Experts of a small language model.
Size: 10 layers, width 384, vocabulary 5307, 125M parameters.
Experts: 64 experts in each of 8 layers, 2 picks a token, a softmax router, a shared expert of 192 neurons.
Training: a variant of Adam for the experts, 5003 steps.
Below are experts of layer 2 (counted from 0) of a mixture-of-experts language model. Rows are named gate (a neuron's input weights, with its number), up (a neuron's input weights, with its number), down (a neuron's output weights, with its number) and show model dimensions 192-255. Each number is 500 + 25 x the weight over its row's rms, rounded and kept within 0 to 999. Numbers have three digits each.
Before each expert's rows: "mostly gets" lists some tokens that are sent to it at least half of the time; "raises" lists some tokens whose logits its average output raises strongly, later layers aside. This comes from a sample of Wikipedia text that the model never trained on.

# expert 43
mostly gets: "igh", "ott", "ant", " know", " awarded", "de"
raises: "ing", "ing.", "ings", "ed."
gate0:500471525515534525522502504488534529504493499494501495460503511520519512516529489495513533502526498541482526535526542538537510520497511477524552472547498517490455492490484498499490527459494509
up0:489517521490475524465513509443487441511520531476506494489523511492513479540505541493489466468535515492524487496506495462456478502509492517483483507516517514496506541538491524511495529473532489
down0:529506494485519490543488501505523497501478484503467523460516509527502506499481508534456500489489501532461476505491507488481514486478498485450536473501512518548534461489533521521516505512457534
gate1:493460501473479525495532534490513502523495508453496485453488511515501509498479499513508484467497527467538533508488527478437566507531505489451505499554513527531517507465479504495489503479479494
up1:535478468501510527482502486493539534519501469550489495510489494532502473490512530481508477497481463516503454496476519501527491541487489541513470524523468518505514497488512506503502520516520491
down1:488526547482494522492483435495499518474494516503509506511516510504483501526531495498465474533505479460520461489482457547492455459510479507532466530440480511497446484491502483475479510520473530
gate2:459527467482476468525509492532505524566535528514486492489498509506531446492477481501449515501475476495489508441557487480479501518502533510509527470502487502541528508480538466457465501525513499
up2:475536512492504481490507520489463536481503498504502565493500465510480479487465527526470465488467512514493499488472443478516489485505450471532498515496490528464514480467508508502511505479477489
down2:508503529554473514480510522493476557513515542511493517496502535549503508541542528474556499481495495504490506535511518494519510538454494498491494476476509507481535505514526477504491475506505514
gate3:495538488442490540523531458469521469507516499557479472489438498547555503474479495499511494533494539532520485441510499517522496520483496519555461535492535454492528539533442549495481501498545534
up3:512470488530525497467451487479514536478522496494493506504495515463464497515483495486502463488539491478532551510511474475479505489471486458461542490463491533495465468443480468535513466548472500
down3:474461531556477520522522523462523470477493472469502527532524504515500488491471534539480523479482505484539540505526564520500480495517491524462529489444511522510501509520499529508474446472460510
gate4:510485529492520523542474502485456500469514502546517498486494520521470490540511505459526482507529492481464531527539505522505498495488532447469536466491471474507460471475508547507527502506468496
up4:495506494493473485507474501459509495500538498466486503464486518467510486517500553524526502464494496468445486458519507507489512459498472521504507478511527449524520540560495514557480462520532463
down4:501530500455488492505477525484469529517475457514537518500531498489496505530518471525494514530504433510478506535457520495454507533498530490502532510472549467550484511479566494508557497503493519
gate5:489521525499520503518532508483499502502518527491458526486480510472527523509495523450475502530538514492532464536511515505456454522478448542536470508559479489500539531472522515531501534469482498
up5:471504521517485479519500536521464496490514487487531490495520511523506504494486480501434517496531531498534544498513499526531458460496482491493453489483508465540500508499504534476516534488453498
down5:475493485491454484497513510512514545546530499493468497534451495482505485502510515462524544523511495485474496430528526490522515487510485504515479540486489493492503514513528506502544506565469518
gate6:470513502492494542466477531522549503513492430480459507500547514493482484488461498513465513494489544545474482524536526506496533509547496530525501508467491519508463523508522484464529486521512469
up6:478497486517498479481499487520467497511483506533509510534489460451527478479529502506492473513492465504506522520487488517497498470532525494537490512455506566509504510494486497530478541511527473
down6:503527492502503502497474478501516518502553520511456509505479465482522514442520479498530533514499524499523509517514504498509501495490517481483492475500509471534529490531455492494489515503464500
gate7:490527529478488538438507556491506524529496521490469504503493478458492476516508516538525506492495514530493496502503483511547503526525500488520543514510465523515540472499500516500498551486517540
up7:524505495458496516503493512495494486502482512524505520490499420527529499495516569505490506515474514494520507479500476525501494508488528499509484501477508540523517472448515466499537518517484528
down7:492466521522543540524498467531504491507497433512467513522529486499499468467498514538554507502480522529487544516494511510472507478506519516523492471518526501504530465517496492496516466518501499
gate8:437538487487457514471481536487532508486515472527498531485531496504531478463492524556486521527507496544481509507466558528511531484492550508440545504475455516482446541519498522486499489514508512
up8:520505491513525542539512508501455485488506468490499444458511477497538483523526468476529455490512462537528532468501476496523511490481472499500507490538528471522464487493494488540490480494508499
down8:539487499505496493536510509490451460544463484464495464498483476469492488495474489484547519477503487480512494460520500497458539513512553511543537511532524497452491491499501498558496512514517482
gate9:498472503527513514461482533483504518471465503491444451525504480550526501506530493542537505462454522479493498503497522505540495530541477510489507502523499451482488512465489517506501501531495536
up9:487514505484519468484512452472525524541476554500503460501503515477486462483505515473519495462480524472518511502482475480496523461480515517525480495480497501485522483478498474497497515534503472
down9:523483491512562491536513504512484496508459499535515531510554492477474508477515481526505506459499527472511467509517517505513498502503488527469461519477522532531510492536539500501489499461489473

# expert 16
mostly gets: "il", "un", " Mor", " B", " Mar", "mar"
raises: "oph", "ter", "ada", "ict", "ine"
gate0:509495542500516493477487515453522518516444491489499504543514521492522484476542471506494548512493464503493527464560536512531521442490490476487512484508517512486467471493471500489517497506468550
up0:522506491536533519542528463478487491485554485501478489477498503500524507515473509529498509510496544538513518544471527495488477517517452488497497523479509515476495480551514494515447517467515443
down0:513488538492453503494504481531505467483520486502514539490484524486527504512538475509500524499554539496453489580513460529518508494523512500517472467535528483484499525525488513504508575546531531
gate1:494491540490501526501540518514559458516454518463496489475425500486502494490491539534479500469497481506505487506515524464519520530558459527495519480557482523490508535510444531491500467497496513
up1:544557498468498476488482492461532503528485491522539481476513496542467466458503450430515477438508485526479502476504503493475482554520551524494514457489500488499497473479551485484507463523553502
down1:477516496539530524488494523478471514522525497474476449490527526481480492484480501489487487483484467475462496509489500550517501463483547496527507502571481506495494479504485498499563507494497571
gate2:488494524465446495512466501513495498541443483499481496458488490478484490559529504520486518463505431492529456499516455510508497480495511524501515456506488497548468500468498469524523462487489490
up2:505529515493518529461549486494480507482564505513488509550470533527534562511482511517516495523487514515484477508497488490465494474514448548555470469516496533463481514509487450470508495485514479
down2:519464502482437478537501514510452562469490532524474492460485456484496477497520454494517501475520500529522505554506487519491479492462479500508455493466448512512521489498501470523519481482506497
gate3:525523463455487479490530490444483506464500529503497510520516543510508484483500514510493450528538482500505529501520500501503461482492504506503507506541486501498484469466511531481545516471487511
up3:521493504466463511425509482468517483520511534537536493545509505521489488498476525523505525470514485480483536479522505542478520464492514460547515495500533510486496492491514480487531509487531490
down3:516496519521503505485496534437460514510512485469499526504493525473475467525520504528470442475481500494493477504506488464533499520487496518490511509486471498462487482496480472513500524493446486
gate4:518504518514484511538506502484499505520520473506511546503464438526496518561514498477524443517500477514526504504540484558480494501556522493548529485464526531516520477480482531514541482511533508
up4:481496530464490482516489463502520474450526490535510526491465514480444529511513474515477509467487509467488540490494550525492520440482450478465496532535493545451479534494470535461513515519523498
down4:526511498461488479547508479487475448524486525482473510490522483509486478504503522473531501470537463504492507526505535503520485501515528452521493517510515502543491507466507511492512511506543515
gate5:476512532483502514499524505493554467504511503483508514502513533493544535541516486497494503505506500466477491503500525527468514516474470535504516523538545483486493536486514507487454513483473480
up5:515503482516494457529474515505459498491512469508522492538484472520458503506464447490496529442498449485548477507513521531491478497494497478526511508495505519534510478469502497489510476505476523
down5:532523502515520498501482517475517493480523512489487500529503538498487490527534483475457544470529491529502482496509485561519488488488478477512489504513504530517519513529480505517521468457505513
gate6:460529514495489503483539490504530473522492481460489503511485531496465482526486483508496475483492526496482497515511510499478528523503472511528534496461504524518520504474485518457532455489468490
up6:462502526499541468514526482509502520515501522485500467507512498503531507468487502522488528489492512504486457518445552514523501523504508504487477520485493464525507494503489461518488515504500480
down6:519522499492529458537465552502517521500465525512506516506520496506504497527543477529513522509479498515512452495545449532525433486508509517450508511476521556476451507496464524520543492451514509
gate7:516512528460479514516450505529494505488499465489568443503550495455461530523485515507528491501505514472499463457493502529474463488477507477530504553507473459525513511482497530522508529518498469
up7:461508490517491472487526459488501518529506489530472513522441488528541516461513472481462522516514504551533512504513478489537510494534506526452516458489563524484468523500496490473500456475492518
down7:487503495503492513520493472519516524504483563488499512512495478494514494466510462518489500488513472516488537559514502468523533519495517534481492482495473522499479504494478522532480475492475506
gate8:472526471488500478463447536507493460523499516518554464522503491486479496529466492490509532458510516490522495437459509464465513499515495520509465495504499515451475525493451463523454505491495525
up8:502474521538509517531525454466526499445495472519504537497492506512539465493484500500506500515492497513485509528533486509523473496500476474501509505461489471516530476515507523483538499490542509
down8:484494526503497505521495544430485449527515445478501516477482498484517481507492525489500507498504500534456487548536504575532491512476507484464510519479494496523485507482483493553497522509490531
gate9:517510534516534503488506478485520491465515511479482502502454551481495483479524545455444485473488542476505513468487471485498501517525469502474507453506517467534470507528473495549519520452511526
up9:482488469481523462486481445511493499481520483503477512502518512512492474491495480500487495522493510463526493492478481507506498502501503502503492532494510480539509535520484488499500475504504461
down9:499509531528479519498511464456500471499515479510516525454491502499485502497475492509511512483479505473484515512500540482510472465509502469503517484448507513542496494475500544491479509503447498

# expert 42
mostly gets: " various", "[", "arily", " (t", " more", " Gr"
raises: ",000", "0,000", " Iran", "-e"
gate0:502489509513523481509464478478526487509540502535512531464475553510506500524463513455464499482500460494522530502512507529547516496498505478511538507496531546455487471469457557549498523498511537
up0:514487515488468528488537456456488482508505508455441507507470472487538480504520516500519524501543553509499520517505500521482473523500481508489506462493509524496520534495504472453476510454534498
down0:480516481474471481502549501467482496507467503518477516510484518541497484496538511501497515490529507518489533524476491503485531517539496496480498518500482564453516477494530536521481475555523484
gate1:486460469453497515487532539487505505530510493474493508462486535540500484527487505471510490504486532503501489468497510502517472483547536521484525507508456528509540522485477534484485491464536508
up1:490480500504508511542484486492532489508430497479509477530516537476501514523505471536566539514558474491485504489508507475478479513495510542514510520501480476471530541510532469504509513514511474
down1:541476520488503477522529506492502506506488548474523503548518467518473529489461482468475468472515477493509475496531532508521497502482496505496518512529535526501541493460511501497494513463527471
gate2:483504460539460537482505465511510488514528447466519494430466509536513424516517493512451502478491476494511470473554513530537498504478499532507519488473489478524486543490503532483456541502533485
up2:510531576502506510510475530510526483500488522493549479479472504538490511565495488576484508474501505521472504524459512508479484490504488489520505480500498517495543522507479512493547524492478541
down2:507543493466494485517532533502510462528492485507483531469497452544471474531514458490469511490444551529515482485469532487540519474466446481485504507484517482513511503468514486493505538523453463
gate3:515514533478548515510517512484533543490462530524501487500492554514508526491494507528520504473507529526493536547519500500526458545482524535522527518487515465513503486507526516546487555442498532
up3:491490505566481505445456484469529450517527511475498513502497554472477538548479509504540486451525487461533537515504495497482504483520488442487508481518509513461473494447502521505487487474511499
down3:496475575491439480494479521518524481512511510486505440484479469488526473509535477514481469518529509521492492518514457485548493465470432500482492470484522501486480529505451494517481504529456479
gate4:479534556464531511511499516515530480481511520483545515462496498509528461601516501488458477485486472496468486492488513481492506471470480490463503526530531483506508520474462542509523502518504498
up4:504476471516494467512472524476492497515494509504494488518480504489480513454478542494488471460493527489462509514516486509492478492540528504505514506480498501534522502529503478515519511502536508
down4:499518478445524509538480484483482550513477521493516504486529493546501533499535484501487424499485486494450511510474435524549502462477530495528546558484470489488471489508548494511482455480498463
gate5:482514493497529483533480509506505518467545558517528527511523470495520522516469506472494470494502490528524496517470499482527536488529482521515472470518541535554523491501510517481479465482503476
up5:498453485475482467578498517498473467446502494529569508518470514462502551541518481494483504481505506510481469518506455489491489518510459475501525497482513460477514527488495537484493468524511498
down5:491522503550496537417488499491478525513527507510464487503479510518498513456482515465520471518491510513518473481533512528526538510495528510485525443520536471467482496497467525507533493535469511
gate6:459524519548458452505482514497508444500499535525481479492511506508479486486503451508468523456472524484467507475492485508473497482475471528525483501482479522495443514475498502506483535471505512
up6:509472495503492549523524504523532522529481483488488498495482500506522493494454519447519504539532508518519482492491483512499526455505497476528515477456506497477542512510483488475460507493512490
down6:466460551515530472491550525506530529540497488468521492506450464486517480472497479518503528500514481485463532518541477471500471530466472522478500504501538455480475483474485521525520499492482494
gate7:520494487455501459421434518528477473511491505485511488505557510488471502511497478483517500454471485536514472492474506492524518456515518480496531487520546530446464472487513520540506516473478584
up7:509529515499469496533529472482496489483451507521549509531502509501499499467519464506526501529526499457523486484501502505472511533467519502522513459457495510460506563496500462481519461466467461
down7:500525479494528540478497501538535537499510515525505482492531505549491482465538472481506516470497511472488554521474497512522506519571497489510523483488489548495503518482481524512520477497490502
gate8:462526506444492483498442549509512493491477557503513472535498533504479500492523525489487442513482571541556499476473510481493476523490501483534535430509514500524470501485451498494502512514518511
up8:524556525540591524498484545512478489495496471491507523518475487512493560484533469539535502497534567507512470498459485511497495474522475471524522488489531534459517523455481504529481486492497510
down8:522510483500450503528508504549507476491488477508480501471501509507499520492524463497526448517514533539537515482475530533528491470505517475489480495500489500488486512493450500537497522509492488
gate9:513502515494494520487485450467524528507489503516529503496492496514480479459505486480487514484507512501504541528523504486509481495507502502477463498483501486499463501503468488482517481514484523
up9:480462532482482470457523500515550520500515545503556502475500500529451516512533502507511466483486456486485524443487474508461480574492490492491490545462466489469555528460501503481464510497505511
down9:521443458469472501486526458525529522519512499522476520511489480492514503503466568536513522478479519509506526466531493479571495520525511516487506471506533508472486499493516511532518524465509488